{"n_layer": 8, "d_model": 256, "n_experts": 6, "experts_per_token": 1, "d_expert": 672, "d_shared_expert": 0, "activation": "swiglu", "moe_layers": [2, 3, 4, 5, 6, 7], "router_score": "sigmoid", "normalize_top_k": false, "routed_scale": 2.0, "balance_loss": 0.00177, "balance_bias": true, "router_logit_norm": 1.0, "init_std_router": 0.0164, "lr_router": 0.00109, "vocab_size": 8192, "norm": "rmsnorm", "norm_eps": 1e-05, "tie_embeddings": "early", "optimizer": "muon_variant", "lr": 0.00842, "beta1": 0.95, "batch_tokens": [131072, 262144], "seq_len": 1024, "train_tokens": 872900000, "steps": 4363, "dataset": "wikipedia_en"}
Below are experts of layer 4 (counted from 0) of a mixture-of-experts language model. Rows are named router (the router's row for the expert), gate (a neuron's input weights, with its number), up (a neuron's input weights, with its number) and show model dimensions 64-95. Each number is 500 + 25 x the weight over its row's rms, rounded and kept within 0 to 999. Numbers have three digits each.
Before each expert's rows: "comes after" lists some tokens at least twice as common just before its tokens as in all text. This comes from a sample of Wikipedia text that the model never trained on. Tokens count by the router's weight.

# expert 5
comes after: "9", "0", "1", "8", "2", "7"
router:501521469523524542492467469477492504537482480440521505481530492529494518520533516501519518494538
gate0:503510472524505520489526508510454503506462515524518484522529511544537527477503500495483533473485
up0:475521507484516483490484475516545529457542460489548483511526478489517459511531502530480480527479
gate1:494531537527468542472475504493508537516494471522506498508499513504464503508466482525503457470533
up1:479526480455502467497459504508463464505524538502471512504513493459518546519498529499529471499482
gate2:546508546511510531512504554473501505500484493522491523512466455512498538506495472506481517523491
up2:498491522501500535500500524480503529482501514506512477494507528496515508495464516524542480482490
gate3:476553501519508519497507491463481540507492474488531539527483501510472493493472481461509495522529
up3:501510487479504517528504458459456495502489486476501493463480521535512479539489485518477483517524
gate4:476546515478546482493502499510514515531496477489497495463487526471477496516474505480484551517501
up4:497535510502482521483484464523494501497476539536487534514510507507525510533472491539487482502503
gate5:558479562492542513506520507522503507494468474496531508520522520459575459455506449516513496498496
up5:488539510511444509497499484500483526443504518474513496528558519495487535485513503476461507454516
gate6:531505472539474517470509510488549541497506457497499470515496477466506517438517527510504484508498
up6:525482503486517508518504466520474503509504495478514525507558475526496480523520533480476488467497
gate7:497484500503489474504522511499500468509468478524490466516513515516498521509470539484501513480545
up7:469532510501497519500495457549514540486494522508475516520504467480496514495480498520475508537515
gate8:491539520521562515533512485513488457503476459502483463519493520491498506520486563553506447468511
up8:526490508521461541504424488478510459488508492533515498514507470507449483495510564514505525496527
gate9:491496560480501479517476554470467524516476484475536507480509518542501546487495555507473470500495
up9:484501507507509509547491494523512527499493486490510488530497522522456549477467497516518448487465
gate10:510502536525496468459533471475494467533491488508465449483491501453493547482497558505480497455504
up10:471524453499492508499485488431493464520523522497518508521527500484526470503515538505470529526475
gate11:523517513548490495513549518456529540527547449508505491533485486488519519483526492492488496450513
up11:527479509501494516475455488552532498495474542524542501508531503490501531530485479511493496504534
gate12:551486484520457521471489497536507522475518508471496498483514534505499489503502473460507488533514
up12:489545472487535488532533528493509509500494512471528546457472472500517536537509488511488531516466
gate13:514517549526501497508499488503492460542498510527451507490498481501487507524495477495443491467511
up13:473494532513468527532509495456513485483498503538525495487461494483472497457424488484504506514486
gate14:518480434448515494535555527512508480541499506478482489515468523534506485517487470495458485484484
up14:505472521500524475480493538518501495477505504487491510529496475487527499554499490509479503529513
gate15:505505521508503507476512467489500545500523506509487473453498514516519486500496489482476477486493
up15:499476585505545519540496538480483463503484556548505504524453482531504522485495497502544492524494
gate16:481511547476500485565517493493493493532507500513513465516473547520515495487483499474512504504526
up16:488501479481484501489488522478479484488498471486468546513529460505499511591465515491485495520483
gate17:474513492475496479504490529506489499529529478489504542502519496517519482483496532527502580480495
up17:516487498481493489544499512530478558535490506495527498497480500520467500526484476499533498494499
gate18:496549519515466471535506481473508471470481429499470471502511507463523497483491457481481447478568
up18:494486478460498493464467521521544516542491453504498491492466499486493463491495519481512489486479
gate19:487529517481514537464514516526474530481514507533514535502485479509522499492473548504498494499509
up19:532493516513487529489538473474507487518502480446521459483492515457482470460505515479516499487503
gate20:471537506544499493494522523487516499516497467482469473501498485517523527518516516479487538501530
up20:524531496515523516480468479485537465535497533505488511512542522481510520461492519478466564498458
gate21:488537463528500501458467488489474491515490501529521530482511518528538465504514502499499527485470
up21:533513505504504469531535487543519498482463542497475460521504482515487493538516486546468520463502
gate22:518479525493517481501495527480513522517477509491501500483468494564501478499506509499475525538480
up22:491493454508494481533542502498468489481552489498476469532508529469488502523494481525513502484517
gate23:469496459491529495513539491472489508499498495547562509535469489522512475485490493486463453512508
up23:562474501485495492528495527488518487473495478511485498474516509484519475543503513532517561493487
gate24:479511452519462503510535559498518527513449478529477469478524527501464479506455533468554490469513
up24:492548468505525502466507510465478510543492550500515481526486485535500497509516490492529560462466
gate25:466510519513496517504507487496507550503482497503455456520542536521515515534474473483510468471534
up25:493507528494500540479485535509499504491484487474492472506493502521499548510499481482541546479508
gate26:496492508486515534459509495466497530495503451495504450452495505505446508494521502537490489533500
up26:485504472507496505466480492509465504469509488478461508511506494520511521515487464478506484478527
gate27:492492527479462503530501480479513482532501508503463527495488511483500492521540473529564529494473
up27:484470566509491516531498467496481529503541503508502516508514480509546562536534503500520523520518
gate28:551516472529482519527480462476526510450504517467464498501501464529472521517525466489498511511549
up28:471513495533505467495527520500482529539525479506514557483504512469505529509498510478531461525476
gate29:519446501523493512448515531515504490466484486472517512494494487466519477483528535507492484500502
up29:539503525560502472473509508512503499525510537440470507524516508564463498503562535481544507470481
gate30:494480497494491507490466509453492510546531524489478497498517487487490489476496512557458512500491
up30:477536522509491515517526514494477498554487485493471518501509536494469481490456525549461537480474
gate31:500522463509506480477503501526502543494447498536551475495520491544497495567490476523508508527484
up31:481507493521484477492577477540508479511488500527495504501488538558457475465462519498523529512535
gate32:540507468483471475482479473467521490551489469481478492513519513509545506491471484508538520527485
up32:526495485525497486522488503451518495455531459511500536497522526488482480516468517463524513519491
gate33:510499517539531481514473522486487501494456496495515530460514508497502480506540549513477507492488
up33:493497481479479492482538496517470521494503549500469462519500477519500460480494487480512508491523
gate34:498505476495528505529467528536458492550470463500498506497529440456504505467499457493477487549453
up34:483549481487567483523492524513473473483541511503560507502474506482508486491512481515493488499519
gate35:512510496538484484488516502516524485495492492464475513487522464465497533492519463452543531481498
up35:482502478503530514539513503527510525479489531477505521537520509507478466468541455471539489489473
gate36:508487475475525506511487494485500467524513504492497527479493484531494458483518503544526483544512
up36:466466544493479501509490508422520534509550478515506526529486534545520493473502527463495481498478
gate37:522493525497534500533517504502522474516477482531494526489545539496528500505497466444524528475528
up37:473511505509511536535486519480504469473574482503515486499474457498503539553520503516454510548549
gate38:497479490507484492503493498466487525508486559487477507480564501509497530499503516482477507512515
up38:503525496470548508500497508467533522513519518525518527525528447553538534483512535511502511475475
gate39:558522487499513526465520518486509522441504471495536543491483504456504493522487501523457528479481
up39:532478498475512486473523486463496536514539522486501488486550459523494524480533517491516501520436
gate40:480501461527462484513502509485479502544498499518536490527479537483566519415494499480499509495466
up40:489464510504454526468510509530491507455494521479480516478496478483504477451482556461506519504528
gate41:525547498538509513492452530498514482508509502487515537488479513490516534477528525522486453496523
up41:514474514514481516515454461488484546457486497465503494501509558471476461478499518487508507493531
gate42:497476511497525526513509485480479521504538504491504500508474516475531476513521503479521454530507
up42:489506489495494473546537500499477502505494545485507432516531467492481512506443507488520530495487
gate43:470538472498498515487468536507493514473554519498549443490497514554518458507536504478479474520487
up43:529496499534538524480516505482532534521456469494459495517463499541464511570499450484509498510494
gate44:468519484487556462478502473534471506477485475521534540501518475567528487496492549521517502483491
up44:505519488465491469525500493516487473482478482496469506527498511540521501490514498474485510466507
gate45:519450515507525542511487508451506482543515469487498533538506520493511479517487509484517529468471
up45:470516491483521521508459520486496496495496499491535512512482568536495449481499532505509467509511
gate46:476485523519511555533535498482512508495508504442518531487512492507482470539515507495515507478496
up46:495499488503529490457478451449514526477545553502506524507529523538500546528516515518519516552504
gate47:540494537507507517469499492536502496494461515501503544485511480474489495513504526502519506504486
up47:495486522470487501482462473516462506531547487476485530501483534534475515494537493497494477528523
gate48:547484506530490529517516529511506486524527510464539515486505501509531486521504494512469469466492
up48:463498498499522508497466464516504497526494527446501525543526476470471470493521496505504493513434
gate49:469559504498519528486497476516526474522511523489517516478492552447499507457542535492481508486490
up49:503497529514501480529491527491508499546483514506488495492483538482494472501461454497499492514508
gate50:519488528458451544520500508498473474498501437512542518505503463498537523527516518498485522487498
up50:476503519505509529522543488499529529508497535509481468517516536472507507515452466506498467468527
gate51:512499505463503508475486506509537511489514495521531525503526540540502517463480486482511490530515
up51:552533498525529504484509515469478493461468504467490474505535530521498489526494526483517485510504
gate52:491498463510477483468499511490464525528510476510512492479504522505494517511500477485527535476489
up52:487520502481499545477501473513542522495479498539498508483484511517520531456486510515528491527459
gate53:520561564493482513485457510486548436498484497490508520494547498501459489509563482519526500503502
up53:536492542513468520474490500501507467489509463501509519478507524489451467497451505514538509507515
gate54:494523512473490506439497502504483484535464522511511483490479489513507502551523489516525524557495
up54:449493482471498493516490526508464481492527506491556524469519484528495522462535537460505543533505
gate55:554505499501504520517483513472472508496483463519460521513495470534547532488475482472515459448499
up55:521513472463536493444499523529507526495489465467516522452496485501482496470495513498508508516549
gate56:536551465483474498476499490549488523494523508506546491509526506485497521489507510483519524443521
up56:494494495514519508506541531517576498491498480508481487458505486499480502516517517468472529550473
gate57:495517511506478495504483518502517477501511445574502481485469439498479484486506508467515481510519
up57:473524535525515469543492511497509517492545507519511469518521484511547472524493469506506509486495
gate58:476515484483528521485497502484466500484511486506534451535483479489549517509472487528534539542533
up58:482518475473496482498513498503514499522489539452521504509458523532504477464486518491492514498499
gate59:486486476457535537501478487482533516498468494559498490456454492486515451520486503507455544498516
up59:438538479460514485508503493458485505471529469512454490486485512457479459506499503497480545495479

# expert 4
comes after: " |", "\n", ".", ")", "==", "3"
router:478507532488474491533509537513545492487532474515483484517499520518489498465441533539485483456509
gate0:489467454501494504463526513512501470492481503493471459523484521510478514528524529523515536503539
up0:516486536480497475486454487495484459502492499490516538467485507467540473475542481482496510558505
gate1:496525553497528486498481525452537503464479465498482464483491461480499468477547468541502496525538
up1:475557493538479531526524510508482468540441508523546483465478548485454531544466520473503518470454
gate2:511497545491510499486465542513477559474522498524522505506516527529529461451527492556474514481514
up2:511466545500510524506491533472518543471524465505527508484511505474507490502487511480491495445517
gate3:455502533494490546502505536538481506534523519501527491490544440531458497507465517505469534493470
up3:495505543472501464534513538492532496505489471480538457483506467477487531476480500500520507467509
gate4:535513536514484467494496527507481549486502506459512479493484493495534495527513526483482493517514
up4:492511478519521525467469518497500495519479509482486516509553456514485494524489479531508470489509
gate5:516502541440486516507509518539514556511511504501495549512460506466472502453528521468502501535509
up5:550504515476459465498476492476537516464505524524494517484464509479491480490521495507552456496485
gate6:493465532496497473504501461535513491478489522510473505510500490538480495508477477515489531499525
up6:494527481528500534514505537496522489482496465473506468521497482466521516549487513479466468492506
gate7:488494526468523495522526535477530483543497483517466508504475555500466490515520532486502478526511
up7:532489463510457514520492481486474444506496527472493538500485477511490480464501481534522503513497
gate8:496503502494505500473460502506512507553472488481497445504494470526523491536449499453467513488488
up8:492474479545468526497476473509516503491478536492517532497501565495480535498500487527488511536542
gate9:479447489511468505453486555494496492537541478486457505524506514511503486487551490510488510493561
up9:554511551495484519521543487512520518480477499506529500484512477510510495484529505499495497482467
gate10:496495474513453464511541478471490509550507457495501508490506542464509500550494500462501487485477
up10:528530514468533491513499508534516482513513507503485506542474455489483528461489506498477508500497
gate11:495496547498515487525567552490488497542515487505489475530503507508503530498562523485494490489503
up11:525491456478510473559481459480519516484512494485464513511517437470497445478534491506516475545495
gate12:526507529492504521479504503495550517529501498516465533500479490532546483487517537518503535449525
up12:467501486471480475521493532526471471467486420479495493483530475495518532487496511508503479498495
gate13:492504504526483496499546523464540496481525527525499515511520494482489499466476477493465504481545
up13:499507502489446520508507519479517518463495484490468493522524486499467544475489472509460484511449
gate14:465498490539507512530536489498517518502490513491483499537454447511504509472474525490509505596508
up14:472512477504513486478493496521507498538500488481476515494526443512473496488500509494507499522520
gate15:522496478493513496495570550524493532521475498506468488554486484481508530502500463496484537574472
up15:494514508511479467496490459513494479483468502519488492503444489506460505543500530503507496505511
gate16:515506478496473498478515481524512478468554517460514492536482489527523486475536465493506484436484
up16:493467489509460488461516535490507456474512492469507490469484485486535513521497510454509503524501
gate17:504464508500514516521439467502526517486508514532498492473507482482501478470514490457483501478527
up17:528509511539519481519481474513470523522480519483447487496522500521494489498501506478482493492565
gate18:529500470484514489486474494528531533527450507516507456428545463459513523498501496500473485484487
up18:490450491496562506514487506484491480490503487499476559481543501494522551508522537489515529513462
gate19:500530466526502459469484528528523498480483452507487510519479465481488537479507476505512520515494
up19:487485533466497477463498436509503507481464510531504471504488516492497475491536504463479497473539
gate20:446482485531436493510512486500476540461465501501478546483469511532478534496475488516518515483495
up20:542465506502565519524495518491525476560494502508538509518507482506510475510539553496501480499504
gate21:524466493506494510506488510532529530510464483503497523473505512519486506475507514495555498535492
up21:443525542520499515532451516515541538474478509527509527463504462486486499495521541520540556532477
gate22:514509521467453495476474459480512474510493520506485490507473514530506466505508496516531523509523
up22:451529501472496508481528456486485497529472513539486549508462505523483476464523492471484467447485
gate23:553461476522473517497487509508504484519520521523479522540501515446507550442503487513497512493524
up23:495475476495502528515517524511526524522497549480551514521502516525507497488486486458519515475490
gate24:464486479469535469494511506474479496499481524503512499501491497472527490478494493520470497495525
up24:503528513529520497450481515500508522483474476465496549549511519482485541484546507516512517511491
gate25:526510529472470473523456427506555505507493506486513506519501473518492475505483475477479509456532
up25:475544516477548493549518452486505500492492509492508490496513496523463503471455489507485524494503
gate26:515503494493558508549470515486502453475510451530494520502549533508501538531516502506506513426478
up26:505493462495484463532469493519483510490481511488463536491511501527494520478503481496494500535514
gate27:521490543505491498536485522470494541502501543495479497490508539503492529486506533487459472540479
up27:496510515495481537542491476497496537526520491520478474484472506505522498548512491479502492531465
gate28:485514506483477524513500536464535481513503536544477496550479535531492491515463521522483488516493
up28:482491472493495471534492498535505467522530489480532504496490464500466555498552492523535467472534
gate29:489513534516500480487504482449483497504504500499517490505459523496542508518499435486510523481502
up29:510515501507470458499487505529498545533511511537491478434467492523506462481545483490550558475479
gate30:512490469532499510530507520513462508459529518480521529552538535546487474485495445542513479487538
up30:473498514491523532478499503508504481515475487499473506517503484485489477490506488518497496509498
gate31:483486534474480485510551529466488552544520500483462485462463555495520508524515526529471512513465
up31:501517519481498548488469500514482486530524497478499474482507526499483531481559495527554479527489
gate32:531500452525484487467512495515496555529450488503532499520469534513492515501483507537499492491516
up32:471487517485530539487490537506503486491514495522486461523504485460497481549522492546516517480522
gate33:494497475514565524505480534494516520525510526498488498547508475517474468508478525487500499499504
up33:513513514508506527555457481461518505511552496484481481510486474474496502538511488548487498487485
gate34:443530530498461511527485553490538496508436495500486485499488524455501533506508515477543481533498
up34:478506528500469530524504511496522494471489489525497487519519502463493500492477480443488546556484
gate35:500485473481542519482480509483525493540472509502485530503490492500531523541471494479481542524521
up35:466488482548509518491491486494548532496487443501514518540525531561493518509519496507519529486545
gate36:456495491530534473484511509517516486499508494519515487510520482490500507495425477507547493508461
up36:488492509513478488517515548455472561502472515496477504496462531523476468509512524487506505484476
gate37:534495515511479509534497500479505501542491534511523453498524515484490463500463463537480519469499
up37:519478472504469500543532522490446508496496478515500470507502552529499510499457477528486500483506
gate38:540536515499484487516492475466516524547496514479507488497508506546510498509527491513462504531513
up38:510493467531504455533494542500514505517498507534473501520478451487518486471508515516485494507465
gate39:516535514488500449460444541495495502498511502508492471518492484511542557490484508470511448446516
up39:568476526509475503494481504536497511501533490499474555478501532478513534514448504518541517539470
gate40:521517481496510504480531509497504477479438501468465494492496473497514505446486526494477515492506
up40:507491487533492533472488503544466499472521510495444449493494483480478477470480530477527486483471
gate41:519478548504496509506451500503504487468506483527501506475490498493471523477521472530535498492500
up41:492472562514475532506496513504517538502511509535452487469456494511520513525490501475530488508487
gate42:462474495493518500529542525543542495497496485475515494490482486471524487459533481497493482467474
up42:486487519459458502471462566510441528492395469505499510487489493500541506487500463536476528493520
gate43:509512473507521503512422516521531547513481549488450532525505484506466480529495498526505491469525
up43:463521496519520506523431500518491505521522522488477506524519513536521452513515473508513497441522
gate44:553472510510457486524528509516514486537442505470520538529527440503434536516507540511543526511538
up44:506500471489515485511464485559525511540490514456507458468513498526491490482479544533523509524536
gate45:490561499485490482475493497483470495515499499458481514467516489528473451524514497543507539492526
up45:480503487440564551459466503461458488469466521501516465508493518537525503462444486488518516506494
gate46:506542527508493525519532468474504494481467495443475506503530524534506455471496503507503493486485
up46:513448498445486499479457528559482505488511501485581501485547452497510505498496514477491512532478
gate47:512501450441516493532482476497468504565482506521520493542456501523528487483482490521500491504509
up47:478464547526507495442500513534490496497524489502493494490513512505507518561524508516555516481510
gate48:532519489473501492492531449470537492519454534453532521498535458474524517496507502509507496428515
up48:459520508465463507484507488463515505466465495523449506530524514488497525489479492494493489468491
gate49:513547529482519547451466509512487560520491501500505485481554496534516459448492506505477542448508
up49:480511478504511496523493532506539491525449518519517522509491481500509519506479508507517463503480
gate50:482451515468482471507516472509541504470491519503477447491547500519464454468493509535517510462500
up50:497530507445521502509556479500523552506464483522518518482537475542485523517466468521467533510451
gate51:487472511461488525513517531541504453533544515494511468454512527489529449517469481512534509537489
up51:515523473458498526505570506537473520554536508456484522541500503478468521570493507521499484527536
gate52:466505509486480514509517490519535506468494465517524475495517533489465541498509519532512466501493
up52:494457490492527449503518470493460511519491490516508528524488523484534502498512518488498484486523
gate53:488499520463498484502503502497522535506474534495516495515516457517503499515490514493498435488470
up53:502506513447495511506529490501552506561487499522482488508507501522511526473478494532509470551508
gate54:509497488506482455463498529471538500504531534474468520544486427498518475470499526469489461481483
up54:498495534484476479496469521481493479489512503496468486508498509491507498477502524467490517516489
gate55:532487472508479526524506510500514471459515489530543498477485509498503500490525513494475521492492
up55:544498499470507518493506488496518518480504518468485547486460490488482471477494510499457510466482
gate56:502478476495475520469531505479467489525499520504502482482491524555496471510494457570494503551479
up56:476500524479497496447499473494503477531510488461527491501489516475507501513475511489523460502547
gate57:481532516474487509448473515497505554514515533530484498524504470472482497491504500486476459516493
up57:453450492504491537516548471501500518497535477517523525510468505498516500583488532502552462435476
gate58:476485483468519526474572493467528489506544490470514489514513503480542499493414524493511488531492
up58:490548470465545520485472521493514532491514508554561523461516530473502518518476537507499466518528
gate59:561520481479456486443527540501500498496529539489494428529521517557492540489559500511487507499515
up59:501535537531491492495506518516510517485488538480529468491447501523449532481522519497515465508565

# expert 1
comes after: " ", " March", " November", " June", " February", " January"
router:522474473483491455485488478515486476492483511509482526480489461455474484509485486484533511507482
gate0:487482519557482465479494487484531517470489531500505515501504453474507492521528473485501492463519
up0:517555506485543489464542477471485507516488529471500504523500507500461534452475555509489503501484
gate1:489510497479487470507553505486492494510491503478464503451521520508475503493490506539543561467527
up1:516483536476538494487470463476517498511515546475484488516475504484499535506496459520483502477453
gate2:500492539489486489518528459491443552534440489496513473546562516537520485510472511524545509479521
up2:453477515524466512490489493484496535501450521510523490479489481530469450522543539502508510529493
gate3:516526514486476506483509478523481474475477501543547495489491530452497476487495472457518503530530
up3:497475501500540515486506463505485492525506495524495495460521483490494489497527524525477494505507
gate4:521477469479521540514507498495465492490517482507513512503551470480481530501500489510508493479532
up4:499534505546459485501486496531498503513501464527540494491521492499460495509520542525457457495517
gate5:476512454494497454527483533478511520498469487468554462514469521497472507505529503505510509503518
up5:504525503515479489506493480502473467501485473494526542499519512512559510490460529549451482474451
gate6:528471460468494493464501418514509501500508510504508500496505495469518541502454522509449505547538
up6:492514497529491460503508473501524479548494546514493524458501492461534496478494530474472516492499
gate7:503505489491508516503480501550508482503504528446509454475515457454466532496514499504501500517494
up7:477466504533509497531493514506470488527466486533559506525483552490510510489506466477499508513549
gate8:571471512455509515508480549459518502481474484497487520511486506511503484449523475487472504514507
up8:500526525522490506482546548460485514526488469483468496471471492520486492498472532519475548509480
gate9:495476486501520508580544490463461494518473511471497499480484490513478506481502492500521465480475
up9:472508530509527480498541529502496505470545496488497476511512504505511493508517520481495503491462
gate10:500483463538480482513498536486506510559451534482444520497509505497524559489512500485521530483509
up10:490498500496531484498541506489490530506502487481518531515486500515471498535490490529450500532519
gate11:508546499481522468529522522487506512498508516500500474540516485527511482467473509509483504524477
up11:466498520515527518497482470505542444483502501542484466482507486493498498467533484474500507496519
gate12:558477485523503509479484483466477466469551498503504509488519516490476522525461493509501509519498
up12:512520532488576543490513526453485448532530475522472509457463472495488519490478510530504488483497
gate13:485493543532510495515501518490481474483435472448524526519497475529458466478510451509461511508489
up13:469499524522535480510466508508500490480485539503473524458502501505571484493454495483510523493486
gate14:470517459484487518500508483528517490496477452522523505512481532483505510473474543490491504466485
up14:537485473473484536528501512482537519529480485463439500501477489505561499510492472480534494520535
gate15:490483468497479527485498492544465568505591458497522483532498506506513502557505543447456478486514
up15:486473499457493536491534514510498513504534500447533519493500510511512480526465482479427492527501
gate16:483531489512459525493481503433487473545513469489520507533499490495508514524496503524544478491541
up16:522483530552526483463533526466500506471469459498496514483472477506498501507508491484455497511495
gate17:517519520512521528504494485496495464494483474480501495531497512449524508457504430513481464468511
up17:488522463486492525544487472493510476509490524450495509475518479511508498548482462479462511526454
gate18:510505467498529513504525481486562526477548514491465487510491459517533468477520464481520483499510
up18:502452516456478490499477534530476507474516510514481492457504510497532473544483530556507488491520
gate19:535487486511533509476532478466529509498487498553477493479499483510505496494532471497496466506494
up19:493526475529520476496513529506459497491481499506463487500461490489483513495461484539472520509498
gate20:543489517478484501494472476491517505506531474525500455481499505493560507477489479459512486471533
up20:512488517505490481503467531529478530516529537499489521529502482503521473517501533505472476493504
gate21:483481457488533498462559484506493508500498466485518483515518488458500529504534497474470482531510
up21:474525507504460476511540496457529507523499456480499485534539485491490483489494516492478517474494
gate22:552492531501519476474433529482469453467467470463514515471493525548444519472450536470505454486560
up22:500546489496507461547479455516542519478472489536529480531503479470518506468431557495493494512501
gate23:497486494514505469478494441490517481511491511512505498488453554490517523509502523455443484490527
up23:529488470489536474515540511467521499511497482513536529484487504500516466480499511501524487510476
gate24:483530492488496509516509502528485479521470508484512475498496504493531498465530536493463532490498
up24:488528489505503520521534493506506497511510496439536505487505509494475507495515525472502469486527
gate25:503506529500490497529522495520521472505524507503480496503524482465505544504473472488495502477492
up25:481484499532511495514452516505503504458473509490481508510472464511522500530518490497526513462528
gate26:498498514494471500489462504501490501528499515496530456496502503473496467476490470484487486503531
up26:469491490490475495554490498510518518504520478527524540553478520535528499511457479461543460523525
gate27:502474511500514500469505581497513502470513520474511529516515464531501458505515512500507450463473
up27:467484477487486483528485537528485495484488462482467481492540500476523518479475491523477527532494
gate28:538487526468523507515469484473514500487445486502509493518468531479493505525522492517479502492498
up28:512512526499443490527537526499492485471510500519495512512485519487516490498501490503462467534513
gate29:488491519510455485490469515493521510494483498497528533496485508503501433485554506523485501500489
up29:498455487549507498520497499491498458462525503492510464480480457527464532423500530487458503503493
gate30:548504499489532491488513470488543495535552467451513515537515491543483498467486516496503511536545
up30:502478457536491510492508515520522533491511503504519478474478491508508529527500480495513439517494
gate31:491509509551456478522516470490516551518491499467532490468505478479452495521447440477498485464485
up31:495495494505479484510489491499481534499517508481560493486516504505475469514514468527531514506562
gate32:540509502499493478492532480500527504518464507496546485518534517444506523485459490479502491489486
up32:489482511487544512524512538491517494520487505482512481524507509445479469522518521500494494479530
gate33:467525466486475501495525487473471519490486522495501536534510483494504504480497471516517469517522
up33:527480530463492499491472490476480513497501496529471500467503485474502482535518520520545439497498
gate34:544514526513522468472475482485502486528451488511508505537490503527498509499505463511491477479514
up34:482478496492542522477502503463538517530521506525508514499490509493534493527530477527572517549538
gate35:482521507475525444498515493484454471535503492484540513516473535479502494463514514542527540509488
up35:551499518500499550476460519501489523477492476511450503504499504489539502542496505498483526507486
gate36:546522506511494478518491491474482491504489495556486479484455492501533531470430496529499496487488
up36:537485557519479498480489527458495518485530474544463532539528523500502458487518512481484491463477
gate37:455457491510504478460521464459495474511486497554496497507484508489500482497513468463481505481461
up37:503523478547487520466474484439524496468482486514487464498501482480518496507484496516501502508503
gate38:519492463521507453487508534493492456434506504471550478454470467456468497474473481500525464544520
up38:488485489470469480481472456522493529536489464505488486469518501526458483500539476491493549495513
gate39:481543492464493494518517530449527483521475517509490492524546468519461472483476501497525494513519
up39:501514456487519486501506495505501545494464504456455515541551473515477485507542505477525513536529
gate40:525496512525513507474485490486489457453484474492527520517503500478513486464480484463495528512550
up40:493524498529498479469492481475526555475497516527516459550503483469471510519492510486513457476505
gate41:506557525489462512498480469462494461491464482514526524494497540514491518536491475498490490487494
up41:495498507510511531514490497497508479477473518508471462495509505496512483480467470509529537515469
gate42:475517501492459490462468484479498502505491520480497489508531470524482484494501533494526442493517
up42:492511496484504490499487517512528511515539546491496517502475584505499555536490553493495536516548
gate43:523482481479504468459515481502482454473536486519463476492526470489509523479496496491509488466523
up43:485487491493526476504493476475508542434486505498523487498497492501488497508498519459505516466506
gate44:467479511466539490483466505486516483544523483497474523486489525536498486546471459463529472505514
up44:499527547504486494521497531469475498510509455496496464511431457474486497492521495544471484522496
gate45:530484460502519529465499542519481467497508511508514494519521502466497534477460465475552503482497
up45:465530493476506519515519500519518524472508465489496472472515517518467495505481529496480515514478
gate46:528517552516509527488467489476450487486472454534548487517486458509511493499505498468525489502535
up46:479517486521469524487516484494488495465528558505471478550500481502479545497499463537539484481495
gate47:495511542513477472476503508507500472542523488500568537507509495522449472472477585475522507507456
up47:516488500521505511493496487498480525508526546514515488487509464501517513516495484487485535486525
gate48:495521476521496474499535481515486476516512476524450483524505489512487504482510538514502503478520
up48:490516493481504482498485467458517469496479507489472508505537564559533464479478488524517503487496
gate49:504500529522531528537530514482521479502447490517541516516461467483481514493555478437506515472550
up49:519526533508517507493472525528510487480540497494497530473490485459487449474509496455481532503481
gate50:495514487463532520543487501488499493516530506490488484514513502490537495475479491491473500518514
up50:439512498480475487495422461510494531492530488507453475521474527487486502480477501520486502508479
gate51:497533509489522482511480512518557515524512471538504527519495488481495472483516549506497505522500
up51:491511556525469480520504469460548528506500500492499487513514514494466465432514467512487471489475
gate52:467471468501455481509499488470514493510500495505484493495522532478488491496493469492500545491503
up52:508531477496532489477529506501509541478442493493528470490477476518515478509495505492446486514468
gate53:467486460498500495490467468448473485534482478514512498486510476512494503530552479502541521490519
up53:500477502514496504490493478561547505492477475492474496515495539543474503502464475519474511450511
gate54:464525474519492504512508534459494491521459498528505482509481458507481524522504562491444503467539
up54:545464489504481522502498504468457513527539451539500512535510496474514480500495491503472519504499
gate55:517521471512516502518511468503525492491497469486491502501499449476506509500464539504556515488463
up55:505536452505501489479500520546510500484492497508493440470530473479459531482469543515505513485482
gate56:490546533509451501504484481456513507509503498488502477495504499489477521479504531469502455516465
up56:483509458484485520516498518471492492505554508492478480441487488542491524485514485506471499502533
gate57:530521479478507576488534487547509522510524518453516422459494474465529511501497508533496512484523
up57:502544480430474500510513485515472504515527487467481474482510494467480536477535491506473474503524
gate58:526487478457530491493468506452475497496476534492486527466463500515493530489499520468512542530514
up58:505507498508497488499493474491510485485492520533480524516504475453498469539504467478536486493517
gate59:508516518517505506505522511488496489508500523511454511541510491506517478414557527523471431481503
up59:498500524483495483531503537516453476511512529518516549493487535515516506517495474535488508509495